config.yaml
d_model: 128
experts_per_token: 2
d_expert: 64
activation: "swiglu"
head_dim: 32
weight_decay: 0.021
schedule: "wsd"
batch_tokens: 65536
steps: 6460
Below are experts of layer 3 (counted from 0) of a mixture-of-experts language model. Rows are named router (the router's row for the expert), gate (a neuron's input weights, with its number), up (a neuron's input weights, with its number), down (a neuron's output weights, with its number) and show model dimensions 0-63. Each number is 128 + 32 x the weight over its row's rms, rounded and kept within 0 to 255.
After each expert's rows: a language model's description of what the expert responds to. This comes from a sample of Wikipedia text that the model never trained on.

# expert 35
router [145 114 135 139 106 168 113 112  81 178 205 132 103 166 181 150 112  29 131 126  84 132 143 156 134 110 113 139  93 140 106 179 124 124 116 124 121  99 132 165 135 139 131 141 136 136 197 143 122 119 157  94 132 113 134  85 128 158 110 151 120 153  82 112]
gate2 [190 120 116 189 177 126 112 146 124  99 142 132 130 124 122 155 132 117 153  73 115  35 117 142 164 173 194 170 156 107 134 113 102 122 138 117 200 179  98 125 141  78 176 146 143 113 132 155 119 141  90 141 134 109 133  74  55 137 136  70 165 162 134 112]
up2 [ 60 161  77 134 116 141 122  80  86 161 211 110 183 163 142 146 197 144 198 119 171 128  81 144 108 203 129 157 121 188 127  98 132 119  92 147 177 155 169 161 129 135  94 147 144 194 156 122 112 156 146  97 146  68 134  74 115 105 111 185  87  89 132 148]
down2 [102 133 134 168 123 167 100 135 105 164 122 118 123 155 115 109 124 160 170 141 105 255 130 111 128  77 179 160 127 118 139 159 117 121  83 112 134 116 122 131 115 104  95  99 124 220  73 110 122 128 177 161 156  70 197 108 140 117  58 172 143 126 149 130]
Description: Periods inside decimals and initials, and pieces like in, ic, et in taxonomy infoboxes, as in Licininae, Acanthocini, Species, Publ-ic.

# expert 12
router [164 153  90  83  96 118  85 100  97 116 167 166  85 160 165 116  98  89  88 100  94 164 105 169 150  84 162 111  89  96 162 166 101  86  96 133  88 114 175 125  89 113 140 168 159 169 167  99 157 111 133  87 142 100 168 100 136 136 130 138  99 165 128  96]
gate2 [156 140 147 189 101  99 131 126  83 103 163 123 105 173 144 130 174 141 143 152 150 144 177 128 126  63 185  95 175 120  99  74  72 105 120 128 178 108  73  99  31 140 158 124 135 116 119 107 174  80 158 116  97 161 149 135 158 161 116  97 164 126 107 117]
up2 [174 111 137 137 142 116 115  94 120 150 135 128 138 174  92 127 158 111 182 138 175  61 126 121 122 132 122 143 136 118 146 147 119  86 152 115  58 147 114 240 213 154 124 103 117 140 141 116 104  93 192 120 137 130 172 128  78 107 162 205  86 161  89 147]
down2 [222 138 137 137  76 154 198 108 126 120  97 126 127 126 179 169  69 147 118  98 177 116 142 101 121 146 129 117 131 148  37 189 116 120 140 155 140 110 157 103 167  87 162 164 116 113 104 136 113 107  78 115 165 128  93 101 178 114 175 147 118 105 121 105]
Description: Time and sequence words like early, later, before, until, plus periods ending list entries and hyphens in names like Abd al-Malik.

# expert 15
router [201 144 111  30 108 114  95  76 127 132 105 153 106 128 144  60 143 122 124 102 134 129 104 155 110 123 151 139 122  59 194 148 118 130 112 155 106 114 167 100 122  88 148 148 173 207 160 141 152 132 107 135 141  58 149 129 127 197 126 166 103 117 113 140]
gate4 [ 96  35 171 148  84 158 147 157 158 176  86 214 153 132 159 117 173  95 114  70 157 107 165  94 147 101 120 139  63 105 133 132 102 140 111 147 132 138  81 114 112 196  99 136 114 120  80  89 175 149 124  99 122 122 148 132  92 143 135 109 109 121 114 115]
up4 [108  92 189 220 151 156 197 138 186 134 133  70  93 130  99 102 105 187  94  63 132  99 113 136  26  90  91 123 150 117 118  50 117 137 131 133 144 120  80 166  92 142 108 165 118 110 116 152 129 104 181 112 144 141 163 104 114  87 129 174 108 120 129 133]
down4 [134  87 149 138 133 145 104 161 148 185 140 155 167 128 111 144 174  73 131 103 174 151  93 150 112 137  87  79 178  95 105 150 101 136 178  83 131 188 111 144 154 119 141 127 129 151 102  83 131  92 149 114 105 134 103  99 167 157 143 106 122 137 150 178]
Description: Prepositions, conjunctions and relative words in running prose, mostly to (according to, reason to), plus that, which, who, but, between.

# expert 5
router [136 148 108 104 110 111 149 118 103 150 141 142 125 163 140 116 138 113 112  96 106 168 105 164 126  97 149  97 109  91 130 134 106  55 100 152 119 114 141 175  52 113 208 150 151 190 152 148 210 108 110  87 120  60 144 129 163 116 121 127  77 175 136 124]
gate3 [130 135  95 116  96  85 123 133 106  72 108 156 146 144 124  93 155 162 124 111  83 163 134 151 125  70 152 142  86 143 164  97 159 133  90 130 149 135 142 155  97  95 117 118 193 126 182 191  57 126  84 142  64  92 149 141 194 206 116 154  90  56 134 126]
up3 [156 176 130 114 161 163 162 118  97 181  86 109 135 100 134  96 173  84 135  60 170 140 142 167 153 190 167  75 116 129 143 151  87  74 123 126 107 125 152  84 156 144 150 118 137 178 141 101 146 140 196  98 140 101 112 111 129 114 122  59 113 148 148 120]
down3 [137 158  88 157 167 139 159 169 170 112 180 111 147 157 122 106 149 187 102 129 121 200 136 115 130 111 153  93  86 152 163 106 137  71 124 151 101 141  97 155  44 110 130  61 116 217  97 107 133 149 108 190  90 154  67 130 144 118 114 147 129 126 120  70]
Description: Blank space tokens filling empty table cells, especially in election results rows like Turnout or Total votes, plus some "or", "there" and abbreviation periods.

# expert 26
router [181 152  77  88 155 172  77  67 144 122 159 143  89 128 164 114 113  85 120 113  98 153 175 157 170 102 163 134 128  80 181 142 135  98 136 117 126 141 163 136 110 180 101 140  97 137 135 158 199 155 138 139 110 129 122 146 179  88  96 141 102 133 132  95]
gate6 [128 111 141 164 149  73 122 199  86 130 166 126 130 159 143 112 153 209 114 119 107 110 101 135 102 213 180 107 107 116 105 125 213  55 183 108 155 107 138 185 150 165 127 108 116 148  79 105 148 117  99 193 144  97 146 160 149 141  80 128  81 143 110 132]
up6 [148  80 173 120 121  86 138  92 136 168 173 117 179 136 162 103 150 153 102  96 103 166  97 156 185 130  78 203 128 122 138 125 138 122  97 140 196 144 157 108 106 183  89 131  88 122 126 149 121 127  80 141 103  85 143  55 139 139 118 118 125  88 134 130]
down6 [113  97 145 192 153  76 135 124 174 100 111 117 102 111 123 151 144 120 126 117 161 140 128  93 115 105 152 152 127 139 159 168  98  81  60 166 140  63 140 181 159 112 125  77  82  91 124 165 149  99 114 149  92 121 181 147 114 167 117 149 120 174  77  98]
Description: Prepositions in, on, at, from, into and during that introduce places or dates, e.g. born on June 17, living in Tampa.

# expert 55
router [186 138 147  96 122 121 116 107  89 100 167 136 114 169 158 121 133  84 119 119  81 169 119 169 171 111 148 114  85 124 117 141  67  99  97 105 115 122 148 151 125 155  87 178 166 183 195  83 169  92 142 140 153  68 144 117 147 141 141  90 131 161 134 112]
gate5 [ 85 107 134 153 127 179  61 149 159 152 137 113 107 147 101 158 134  97  59 134 116 107 168 136 117 136 144  84 147 123 128 107  90 103  92 105 102 108 115 143  99 127 133 132 110 131 193 124 129 133 128  89 100 140 128 121 148 116 108  98 134  71  80 114]
up5 [164 127 150 138 156 109 126 113 111 140  72 105 132 168 116 146 130 144 131  71  72 131 108 123 155 144 115 164  82  94  70 122 179 158 193 107 145 153 124 163 158 143 110 156 191 145 118 130 111 141 141 147 185 115 203  99 150  93 127 129 144 138 142 105]
down5 [169 136 100 133 118 112  75 131 191 174  90 158 111  97  98 111  87 113 206 121 134 112  99 192  25  97 111  76 138 101  98 188 129 114 110 108 111 123 175  94 154 101 134 140 126 168 139 134 127 159 122 143 186 133  92 105 140 143 100 167 139 176  76 159]
Description: Colons after infobox or list field labels such as Teams, Referee, Genus, Preceded by, plus including and include.

# expert 31
router [130 127 134 110 137 147 131 122  68 128 161 176  60 151 130 142 122 125 137  94 100 122 123 180 146 119 184 113 120 127 155 155 117  45 111 116 101 130 189  79  99 117 177 105 154 181 133  94 169 116 107 117 143 150 123  48 160 119 102 121 119 142 130 149]
gate0 [170 183 184 130 120 200 147 122 141  60 114 102 102 170  91 118  76  51 150 154 186 138 119 124 118 112 166 150 165 108 168 108 109 137 123 181 141 126 170 152 110 107 101  95 127 125 147  77 143 149  98  99 109 176 151  74 164 133 120 220 111 159  89  95]
up0 [109 102  67 154  81  58  97 131 125 144 220 140 104 116 104  76 158 175  90 116 131 123 113  86 132  62 174 123 180 115 100 144  73 140 158  87 119  91 140 144 106 130 182 158 157 124 141 170 144 113 127 143 145  79 154 163  88  93 123 143 103 196 130 174]
down0 [157 156 102 163 137 119 121  82 159 112 203  65 115 113 112 150 162 148 149 126  90 174 143 113 132 129  96  79 122 142  69  86 124 147  93 133 152 127 198 144 157  52 159 124 175 165 197 123 125 119 127 128 164 119  94  96 133 104 154 190 161 177 161 123]
Description: The words the and The, plus this, their, these, and its, at the start of noun phrases, often opening a sentence or an article.

# expert 11
router [140 153 130  56 142 135 148 127 115  95 141 147  67 189 189 122 139  67 119 150  92 152  96 130 180 104 172 144 126 105 160 132 145 108 102 129 136 118 171 155 113 112 142 119 146 178 108  76 128 110 149 137  71  73 162 117 111  78 112  91 146 119 157  82]
gate7 [129 103 140 195 166 121  94 126 113 155 173  54 172 179  98 142 137 116 107 100  93 129 173 125 111 209 178 187  90 144 127 164 111 148 183 205 157 153 130 124 115 163 168 106 110 147 108 125 100  74 159 126  85 126 146 184 156 136 121  84 166 110  71  97]
up7 [ 82 129  96 126 132 111 125 179 107 147 160 159 139 134  89 154 225 221  98  97 100 126  83 107 130 124 153 100 122 129  91 106 156 149 101 103 130  78 103 169 105 147  96 128 157  77 162 149  85 116 139 160 124 130 105 110 141 151 110  96 133 178  98 143]
down7 [ 72 116 156 171  92 188 141 111  71 106 164 148 203  82 130  96 110 133 155 113 109  97 143 137 124 171 136 100 119 206 156 123  92 103  81 138  93  96 126 144 147  62 120 147 117 155 168  64 108 115 146 152 122 150 129 116 128 162 151  83 185 177 131 114]
Description: Opening parentheses, hyphens, en dashes, semicolons and slashes, mostly after digits in scores and tables, as in (1–0), 6 (10), Runner-up.

# expert 6
router [168 154  87  88 101 119  82  97  95 116 167 164  90 167 165 109 101  89  87 103  91 167 105 168 149  86 161 109  87  96 158 168 104  88 101 137  92 115 172 124  89 110 136 167 159 166 162 103 159 104 127  85 141 105 170  97 138 139 134 142  98 165 130  96]
gate0 [134 182  92 105 100 116  76 137 156 161 152 136 107 163 178 121  81 116  96 131 166  89 169 160  77 109 116 116  87 137 172 118 109 141 127 118 144 124 110 120 106 128 103 194 115  97 150  57 131  70 120 103 176 104 164  80 169 105 149 126 143  56 148 127]
up0 [135 134 129 109 180 153  93 198 131 149 114 170 116 158  98  90 137 135  74 104 188 151 101  95 148 185 131 108  97 103 134 102 114  86 194 124 124 175 165  86 159 171 141 113 142 177  96 100 205 112 155 125 159 109 111  93  99 143 140 103 167 183 100 163]
down0 [ 94 120 112 148 126 113 142 146 115 119 117  91 107 118 100 155 112 125 137 146 135 141 166 177 112 202 166 102  74  71 130 108 195 140 117 119 168  86 167 137 165  90 171 160  96 131  49 142 173 162 151 132 134  99 139 164 108 141  81 117 112  99 128 139]
Description: Line breaks ending infobox fields like Party: Liberal or Founded: 1866, plus Cyrillic bytes, commas and stray word pieces.

# expert 47
router [116 199 132  80  70 106  48  78 105 128 107 145 120 165 147  85 106  97 128  93  84 148 114 120 126 110 167 113  90 122 161 176 125  86 102  95 131 130 185 155  98 118 158 111 107 127 144 128 131 147 106  92 146 113 156 112  97 104 162 149 163 154 100 144]
gate0 [117 117 169 138 106 195  90 139 138 104 115 116 131 121 138 175  90 103 148  99  77 168 118 137 146  75 106 165  88 167 156 122 111 147 129  71 145  69 112 144 123 127 121 134 124 110 104 126 183 103 159  56 164 148 104 102 167  93 138 109 174 152  64 147]
up0 [110 143 127 128 197 145 130 133 161 176 111 127  88  98 141 166 168 104 143 131 174 151 110 141  99 171 104 150 157 124 145 137 150 120 127 152 158  99  92  84 103 231 116 150 118 126 152 114  82 197 132 139 101 186 134 170 160 158 145 150 139 151 148  88]
down0 [132 108 126 159 164 124 169 170 173 143  93 120 125 129 175  53  75 108 125 146 126 124 119 105 142 124 132 163 128 111  52 180  90 208 131 127 131 100  91  85 137 179 143  78 163 140 124 153 166 127  90 135 106 141 161 117 128 108 111  99 118 170 120 130]
Description: Capitalized first syllables of longer words and names, such as Sum in Sumerian, Con, An in Anonymus, In, Ad, For.

# expert 2
router [168 165 122 126 105 104 110 123 131 138 146 169 103 181 144 132 115  96  65  89 104 157 105 170 173  83 133  79 109  81 134 157 100  79 112 106  56 102 141 145 130 151 122 121 125 124 185 123 120 160  94 156 115  92 160 128 129 156 139 181  94 115  89 106]
gate2 [166 187 100 117 120 135 116 160 103 136 175 141 161  83  90 161 157  80 158 161  73 135 142 113 140 157 114  90  97 127 116 155 101 123 120  72 113 194 108 144 157 130 115 123 101 181 175 113  70 151 162 166 182 111 140 135 144 116 189 119 179 114 105 112]
up2 [145 188 136  91  93  95  92 116 141  81 161 169 150 124 133 154 127 158 115 166  95 125 131 165 154  50 139 116 133 133 117 111 137  73 121  99 167 168  72  88 164 118 122  97 135 163 162 151 192 131 194 166  94 138 139 155 191 154 118  72 169 134  78  70]
down2 [106  76  45 142  95 145 163 123 139 113 152 160 110 151 153 138  73 138 107 104 142 100 108 116  72  91 112 119 144 135 177 122 139 147 113 151 143 154 136  97 132  72 146 118 151 137 113 118 104 132 163 186 137 157 114 175 109 124  61 172 105 139 115  87]
Description: Opening pieces of longer words, often Latin prefixes after articles or "and", such as re, con, pro, ex, tran(sport).

# expert 19
router [115 135 132  83  97 135 116 113  47 144 130 129  52 125 171 176 133 101 141 116  54 169 116 153 111 119 201 127 108  81 228 120 149  33 100 168 102  88 174 104 125 138 169  99 150 136 134 147 163  99 156  67 142 120 150 147 140 110 123 189 142 135 146  85]
gate0 [198 121 109 115 181 144 105 113 133 166 198 158 131  80 115 134 136 146  91 136 123 105  98 166 120 124 139 135  91 158 152  90 103 132 166 111 130 109 126 127  97 147  93 154 111 169 111 158 156 120  94 162 125  83  56 132 126 176 109 101 118 120 113 101]
up0 [117 129 114 138 203 123 160 131 118  92 105 125 136 149 170 123  25 199 125 162 167 122 149  92 111 110  83 143 123 160 127  86 155  70 181  84 147 120  72 125 130 104 173 154 103  90  87 121 129 124 103 106 126 135 141 117 116 133  96  83 120  68  56 127]
down0 [120  78 136 155 149 148 171 128 131 102 217 106  93 155  96 101 145 196 120 102 130 145 135 139 160 144 108 149 135 195  29 115 149 109 161 145 141 121 108  78 123 127 132 105 113 176 148  95 125 116  96 112 135 165  97 126 185 122 162 135  54  27 129 132]
Description: Single capital letters and short cells in tables, like W, F, Pld, No, plus the S in S-ocorro, and United or Germany.

# expert 33
router [168 150  90  83 101 118  86  95  94 116 168 164  90 166 165 113 101  86  88  99  90 166 103 163 146  85 158 108  89 101 162 163 108  85 101 138  93 111 171 121  86 116 130 163 157 167 163  95 160 107 125  89 142 106 175  95 137 142 132 142 103 168 129  97]
gate0 [137  57 131 124 143  90  69 121 164 136 112 166 183 128 180 118 186 166  63 124 134 123 110 147 172 144 127  88 139 136  81 114 131  95 148 148 122  83 113 140 119 139 140 139 107 203 115 107 128 124 175 185 185 144 102  71 156 103 125 170 122 120 147 118]
up0 [108  94 112 138  58 142  93 113 162  92 114 127  66 144 161  90 113 114 122 101 148 173 132  75 120  66 158  80 167 128 107 176 129 134 140 160 143 126  75 107 128  80 153 118 121 128 234 158 101 146 139 119  72  99 139 115 177 148 122  41 103  99 146 164]
down0 [ 16  71 178 116 192 187 103 137  93 108  62 173 159 114 149 141 111 113 109 122 139 161 158 115 180 114 146 153 116 154 100 182 110 134 103 131 147 112 147  80 108 125 115 104 126 144 125 143 149 113 141  85 134  97 165 162 119 212  98 146 108 150 130 128]
Description: Mixed word pieces and commas, often word endings after a stem, such as ateg in strategic, ec in intellectual, out, For, igh.

# expert 10
router [168 196  76  83  97 105 132 104 115 101 156 124  92 155 160  97  99  52  93  74 124 134 104 118 134 127 160  73 111  81 103 158 122  98  80 111 102 134 162 116 115 107 214 129 137 159 155 119 142  91 105 120 147 128 173 120 126 154 157 192 132 164 104 159]
gate2 [146 105  77 109 147 136 116 103 150 129 176 132 105  72 137 147 150  69 155 127 124 120 122 136 144 110 132  68 124  92 106 156  94 101 217 115 133 151 182  88 136  74 120 118  98 181 170  95  96  85 124 130  92 119 166 198 137  99 154  77 123 116  83 113]
up2 [151 110  92 102  76 172 105 148 149  92 146 152  88 114 120  93 169 123 163 116 136 156 109 121 110 149  40 140 111 155 122 108 109  82 118 148  99 118 161  75  53 102 109 119 169 111  71 130 128 109 118 155 128  92 101  89 110  91 133  78 137 159 157  84]
down2 [155 116 122 106 107 110 140 145  82 120  78 142  88 105 110  74  86  95 104 136 140 149 139 182  96 184 100 123 114 109 122 115  93 158 145  58 139 117 106 168 117 119 109 124  94 139 183 123 125 143 127 143 153  82 125 150 109 182 170 115 150  67  86  78]
Description: First three digits of four-digit years such as 199, 201, 202, after "in", "(" or dashes; also occasional word-initial stems like plann, princ.

# expert 32
router [168 148  92 114 140 180 114  95 144 131 145 134 121 168 173  88 130  90 117  85 115 156 149 144 128  92 119 164 143  65 129 134  96 123 158  88 122 113 181 103  92 161 112 187  81 222 184 101  92 161 144  62 106 153 145 108 164 123 185 128  61 163 134 133]
gate0 [152 150  95 102 102 101 103 143 157 129 157 102 143  71 156 118 131 114 140  86 180  25 160 144 116 130 116 172 143  85 102 155 114 116 139 114 175  81 131  94 179 142 132 156 122 123 102 161 132 120 131 180 220  87 166 167  88  96 145 183 107 134 163 156]
up0 [151 169  89 131 135 125 141 105 152 148 127 147 170 118  80 116 195 149 172  64 135 114 141  92 161 169  98 133 110 121  91 154  89  42 137  36 135 103 153  75 137 164 125 118 137 126 150 119 160 122 107 130 182 107 135 145  91 110 142 108 111 139 138 113]
down0 [143 100 147  85 154 144 174 170 129 156 141 172 173 150 115 152 147 129 140 111 104 140 127 124  92 147  96 158 183  97  75  92 114 100 180 186 140 159 147 104 141 206 121  82  56 143 120 119 152  90 145 118 133  85 154  98  93 142 130 141 111 100 101 113]
Description: Past-tense and participle endings ed, ing, ated and whole verbs after was or he, e.g. adopted, establishing, served.

# expert 38
router [172 184 130  46  93 135  72  94 171 100 117 138 113 133 161 147  85 116 120 139 109 130 166 141 178  54 121 108  45 143 184 169  84 136 110  85  65 140 161 119  96  94 103 156 121 144 107 141 120 110 128 132 163 140 153 144 163 114 183 154 124 126  92 134]
gate2 [130 192  95 163 125 160 137  95  87 110 124 123 158 100 139  98 146  89 178 226 135  88  85 202 139 158 168 179  53 135  74 146 141 156 132  89 112 147 178 104 113 104 114 178 102 128 148 161  98 138 127 116 131 149 149 131 162 108 121  96 146 111 150 124]
up2 [144 155 158 138 163 175 123 146  90 186 136 138  99 127 156 135 167 118  91 124  89 100 146 187 122 127 140 127  42  69 160 112 131 132 117 176 110 143  93  92  89 152 130 109 125 100 143 121 157 130 135 153 112 189 160 110 137 143 103  87 174  93 110 138]
down2 [121 172  90 130  67 132 157 146 126  74  90 139 198 121 133 138  92 123 140 136  99  97 146  81 132 104 100 136  75 227  93 114 172 107 136 111  81 117 104 145 165 142 139 140  87 129 112 165 139  77 111  88 155 112  93 177 119  65 136  93 141 118 110 166]
Description: Syllables an, on, en, Mar, man inside place and person names and nationality words, e.g. Boston, Maryland, women, Belgian.

# expert 16
router [189 164 123 112  89 155 136  79 133 142 132 133 106 174 160 133 144 107 112 133  90 227 155 142  93 100 153 152 128  85 168 131  74 111  78 106  69  85 186  80 130 162 161 122 199 175 153 123 137 131 111  72 150 122 201 127 179 118 158  99  67 145 113 110]
gate0 [160 174 181 107 183 152 100 148 141 151 156 133 152 113 102 106 123 136 110 138 133 126 146 126 155 121  95 150 143 173 165 162 176  71 183 123 141 157 104  90 133 150 124  99 120  97 159  92 180  91 107 118 149 146 167 152 129 105 129  80 208 123 107  84]
up0 [118 162 134 104 136 115 135  96 103 128 137 156 123  77 143 112 107 116 160 125 151 130 140 157  28 146  99 200 140 151  94  70 142 105  76 180 135 119 154 162 154 162 166 149  96 111 121 151  93 106 141 177 164 103  61 107 149 184 107 181 119 103 120 130]
down0 [ 98 152 137 111 150 132 195 176 142 143 101 174 190  95 177 110 134 144 105 114 143  95 184 114 130 169 199 139 106 147 142 181 104 136 118 103 199 117 136  82 127 112 140 135 161 118 132 159 157 126 115  97  71  84 154 134 100  64 130 139 140 142  91  82]
Description: Word-final suffix pieces and common nouns before "of/in", such as -ent, -ist, -ate, time, office, years, e.g. incumbent, "In office".

# expert 62
router [140 118 165 109 149 120 113  83  92 161 197 160  93 167 174 161 172 103  65 119  67 132 163 135 151 113 138 108  58 133 201 226  62 118 155 134  57 136 139 153 114 115 136 141 143 153 119 112 104  96 108 117 140 100 157 107 184 198 158 185  80 170 153 111]
gate6 [190 177 117 139 153 120  98 101 163 115 211 153 135 115 134 137 170  85  71  55  99 107  77 167 171 151 100 157 138 165 128 162  92 134 118 152 134 101 131 138  66 153 121 156  54 190 167  89 125 110 119 107 119 111 157  79 132 167 129  73 144 151 138 115]
up6 [142 103  92 107 153 110 214 139 165 118  90 176 126 101 133 131 104 161 135 148 154 129 101  91 102  89 119 148 186 134 113  86 172 146  75 132 117 108  59  70 167 145 141  90 121 140 112 155 176  90 142  67 121 176  90 147 129  95 123  72  72  90 173 133]
down6 [171  80  45  99 175 105 117 160  65 161  85 155 123  98  69 144  93 166 154 137 120 134  56 107 111  86 123 119 176 122 117 110  88 145 127  74 162  77 159  89 102 156 139 104 189  76 124 145 134 180 153 125 146 142 100 154 114  42 139  83 125 146 153 110]
Description: Word-final pieces s, e, es, ers before punctuation, especially infobox labels and places, e.g. Dates:, United States., bodies.

# expert 50
router [169 160 125 111 141 161  94 109  85 173 118 172 105 156 135 145 148 108  89  83  91 182  78 143 118 117 164 114 100  48 172 123 109 116 125 151 112 128 172  95 125 141 118 137 117 142 140 143 162 147 136  39 113 124 202 132 186 114 138 107  73 142 108 119]
gate5 [128 135 104 113  94 138  98 144  96 145 160 131 129 143 111 168 180  52 163 163 161 173 120 124 108  92 120  88 127 124 118 126 148 127 168 110 220 184 117 133 170  99 130 122 102 131 121 112 176 152 120 159 205  69 168 187 155 139 186 131 147 157  58  58]
up5 [ 80  71 168  85 105 174 127  59 102 167 178 151 137  99 114 126 149 128 199  87 111 107 115 172 126 112 156 102 121 189 160  77 106 109  98  74 141 102  71 136 129 109 116 204 103 160 162 157 137  98 178 110 156 158  66 135 108 138  47 100 109 102  87 145]
down5 [101 165 123 136 123  95 149 140  74 144 122  91 170 185 142 137 158 110 137  78 134 185 163 109 110 120 112 106 109 166 112  86  91 125 123 139 133 171 105 137 151  98 107  89  84 164 113 133 185  88 127 150 144 147 133 136 102 100  97 141 108 138 149 148]
Description: Word-final noun endings ation, tion, ment, ity, ence completing nouns before of or and, e.g. distribution, conversion, elements.

# expert 34
router [168 154  89  85 103 118  84  97  96 115 165 163  87 167 164 109 101  90  87 100  92 169 107 163 150  85 164 111  83  97 157 165 102  86 102 138  89 116 173 122  86 113 132 170 155 168 169  98 158 106 130  84 139 106 164  96 137 139 125 142  99 168 129  99]
gate6 [170 111  61 157 151  62 177 102 155 178 129 144 140 119 150 150 139 120 177 112 128 142  59 180 100 128 169 126 172 170 172  78 118 152 173 121  87 112 163 108 156 165 120 128 117 144 132 115 148 120 142 158 138 117 142 127  80 176  66 151 218 178  91  99]
up6 [119 116 106 158 158 183 165 105 126 126  88 195 138  81 158 156 124 169 142 103 157  90 117  92 105 150 118  96  61 176 143 145 110 138 112 103 201 116 128 164 119 187 203 138 111 111  65 146 100  70 152  86 158  90 175 151 145 122  85 158 115 115 130 158]
down6 [123 120 134 106 160  88 175 128 185 127 216  89  43  54  85  81 104 154 138  81 102 112 107 163 159 130  93 116 124 129 147  96  98 139 118 139  63 136 137 136  94 136 159 152 145 194 126  62 125 139  94 146 152 147 134 162  67 109 112  64 146  85 163 126]
Description: Assorted word-start and plural pieces like dis, provid, writ, ves, ies, and German "und", mostly in biographical prose; little shared pattern.

# expert 58
router [162 168 166 133 136 172 113 132 110 160 190 175 104 146 183 119  88  81 133 117  96 127  90 163 159  99 177 155 103 102 116 129 129  53  93  68  41 102 173 105  99 105 116 119 179 188 133 136 176 158 181  84 109 134 127 138 154 165 156 133 123 149 138 152]
gate2 [137 116  85 129  88 138 117 106  98 178 122 103 144 131  91 186  92 108  75 131 164 109 171 121 159 154 144 118  96 172 142 135 127  94 166 182 148 174 176 118 131 109  97 207 131 135  93 114 139 120 182 141 174 122 134  98 138 183 130  92 116 177 118 131]
up2 [109 123 146 151 140 141  90 121 109 191 127 149  92 132 110 116 108 158 124 171 130 115 134  92 170 194 112 161 119 107 165  96 143  74  79 124 184 122  83 107  81 190 121 142 123 131 163  79 129 152 153 131 140 116 135 126 119 144 150  93  83 148 145  66]
down2 [ 94 154 148 128  88 109 131 131 114 162  73 177 108 117 154  70  90 109  89 115 165 156 145 110 168 113 125 161 142 109 108 164 111 123 103  95 124  95  81 120 166 194 143  47 140 133 110 134 119 187  78 141 178 216 128 165 155 106  53  95 142 115 137 152]
Description: Articles, possessives and quantifiers before nouns (a, his, several), plus adjective suffixes -ical, -tic, -ary, -ative, e.g. Critical, literary.

# expert 36
router [167 136 106 102 159 109 101 122  78 186 159 154 124 123 185 116  54  90  96 143 120 171  86 154 123 106 123 116 116  71 207 136 123 146  33 117  85 112 134 149 124 168 155 193 175 127 169 150 182 159 155  88  95 114 142  98 180 147 149 125  85 155 145 117]
gate2 [ 86 128 133 153 171 123 106  60 191 109 152 153 124 109 134 156 126  83 151  99 127 125 129 112 128 126 142 164  98 160 179 134 105  57 128 158 141 119 157  79 141 156 148 117  57 127 172 156 129  97 128 113 109 126 102 161  89  90  98  69 144 126 160  76]
up2 [139 145 146 145 132  91 122 165 201 137  94 151 123  85 133 154 148  64 215  75  77 108 135 129 148 163 168 170 147 150 114 117  81  75 156 138 154 154 152 154 206 102 118 116 115 174 118 121 142 157  73 129 153 127 168  98 105 141  88 127 147 126 133 158]
down2 [110 113 135 155 168 159  83 109  94 165 149 110 115  93 126 181 140  97 172 160 211  94  70 116 129 139 156  94 154  89  94 126 149  94 170 135  94 134 103 150 157  97 124 155 120 124 154 123 168 123 182 125  78 159 156 110 126 113 113  85 151  86 200 133]
Description: Last letters completing words after a consonant, such as m in cm or pm, h in Rahman, ed, er, om, ity.

# expert 59
router [190 153  66 107 121 142 125 166 161 144 132 132 134 155 162 131 137  88 103 169  89 132  77 139 144  77 182 127 113 112 157 141 149 124 102 117  96 112 153  73 146 133 136 167 131 160 192 159 120 112 129  82 119 134 130 104 116  95 119 136 117 159 140  78]
gate2 [148 119 139 101 133 105  79 138 100 114  84 125 147 141 126 159  79  63 179 183  81 196 130 166 167 156  85 168 161 181  63 141 105 141  88 157 149 116 134 121  99 118 146  73 108 106 123 171  72 164 182 149  89 152 126 173 110 172 115 103 138 136 181 156]
up2 [193 141 154 139 107  84  99 128  64  59 124 168  90 113 110 108 132 196 148 142 138 125  97 170 126 112 118 162 156 165 194  80 169 136 147  89  80 139 101 162 114 113 146 142  96 162 143  92 116 102 189 129  93 106  94 146  52 140 111 156 134 132 131 109]
down2 [138 133 115  98  89 124 188 178 152  99 201 117 172 163  94 147 169 113 162 114 103 121  82 111  83 162 115 144 160 148 118 131 134 141 134 129 147 179 118  94 189 135  97 156  72 108 116 176  92  77 147  98 125  66 161 109 153 118 136 171  84  64 111 151]
Description: Space-ending final pieces of words such as ad, ar, ong, ain, o (Head, produc-er, Vide-o), plus the prefix un in units, unanimous.

# expert 54
router [144 154 103 111 124 119  94  82  79 135 177 175  77 144 147 144 151 104 123 162 118 124 161 167 129 105 149 125 114  84 149 143 161 162 163 116 121 181 165 106  89  82 123 156 104 177 194 121 157 123 147 104 148 149 149 143 122 143 111 109 127 162 126  99]
gate4 [154 142 174 103 124 155 155  74 141  71 141 141  85 108 182 128  64 148 116 191 168  96 127  89 148 115 179 138 125 154 145 131  96 131 169 116 177 152 186  73 122 120 126  82  97 177 124 134 106 145  82 100 121 172 180 111 133 168 138 170 112 121 209 117]
up4 [111 127 168 118 149 114  87 141 125 140 126 116 137 153 140 143 151 140 104 117 100 125 165 106 109 121  89 148 124  97 132  70 158 181 116 138  84 156  69  91  75 126 200 116 156 104  44 119 122 111  94 116 128 162 199 148  82 124 138 126 115 124  89 106]
down4 [201 126  82 182  90 135 133 100 126 146 146 134 119 142 158 100 119 185  94 137 134 142 137 118 129 140 112 151 119 128 113  95 103  47 165 140 114 147 134  75 129 116 123 170 171  86  84  93 114 109 156 187  93  99 117 154 187 114 152 152 118 162 138 110]
Description: Mainly as after known, served, such, also became, called, named, when, with, be.

# expert 7
router [169 153  92  80  98 120  88  99  92 117 169 167  91 166 167 115  96  91  87  97  92 165 105 168 146  84 160 111  82  98 159 171 102  92  95 139  90 113 171 121  87 115 139 167 159 169 163  97 153 110 130  88 140 106 166 101 140 137 123 145  97 163 131 101]
gate7 [107 136 114 167 172 105  87  91 133 148 131 187 154 158 116  69 141  83 165  96 142 152 206 137 156 117 126 139 115 111 204 160 160  58 112 107 173 135 157 119 132 153 143 165 134 133 169 166 118 122 129 167 130 204 147  97 176 101  86  90 161  92 116  97]
up7 [ 66  84 123 112  82 138 162  98 121 121 128 137  86  99  78 155 113  71 122 173 132 153 166 165 145 120  51 117 114 126 123 124 165 154  86 126 157 173 110 147 151  82 160  89 130 128 151 114 177 104 154 159 145  70 165 142 167 118 116 107 147 106 115 139]
down7 [137 136 119  97 164 147 145 114 199 113  95 168 162 148 112 120 112 137 146 152 120 162 148  87  93 109 108  86 162 103 116  89 117  80 130  69 184 145 135 137 163 107 127 135  73 138 144  88 207 111 142  77 107  79 136 124  93 115 168 147 153 136 111 102]
Description: Name pieces and common words such as All in Allison and Allen, University, Party, and mid-word fragments like olu, ord, ing.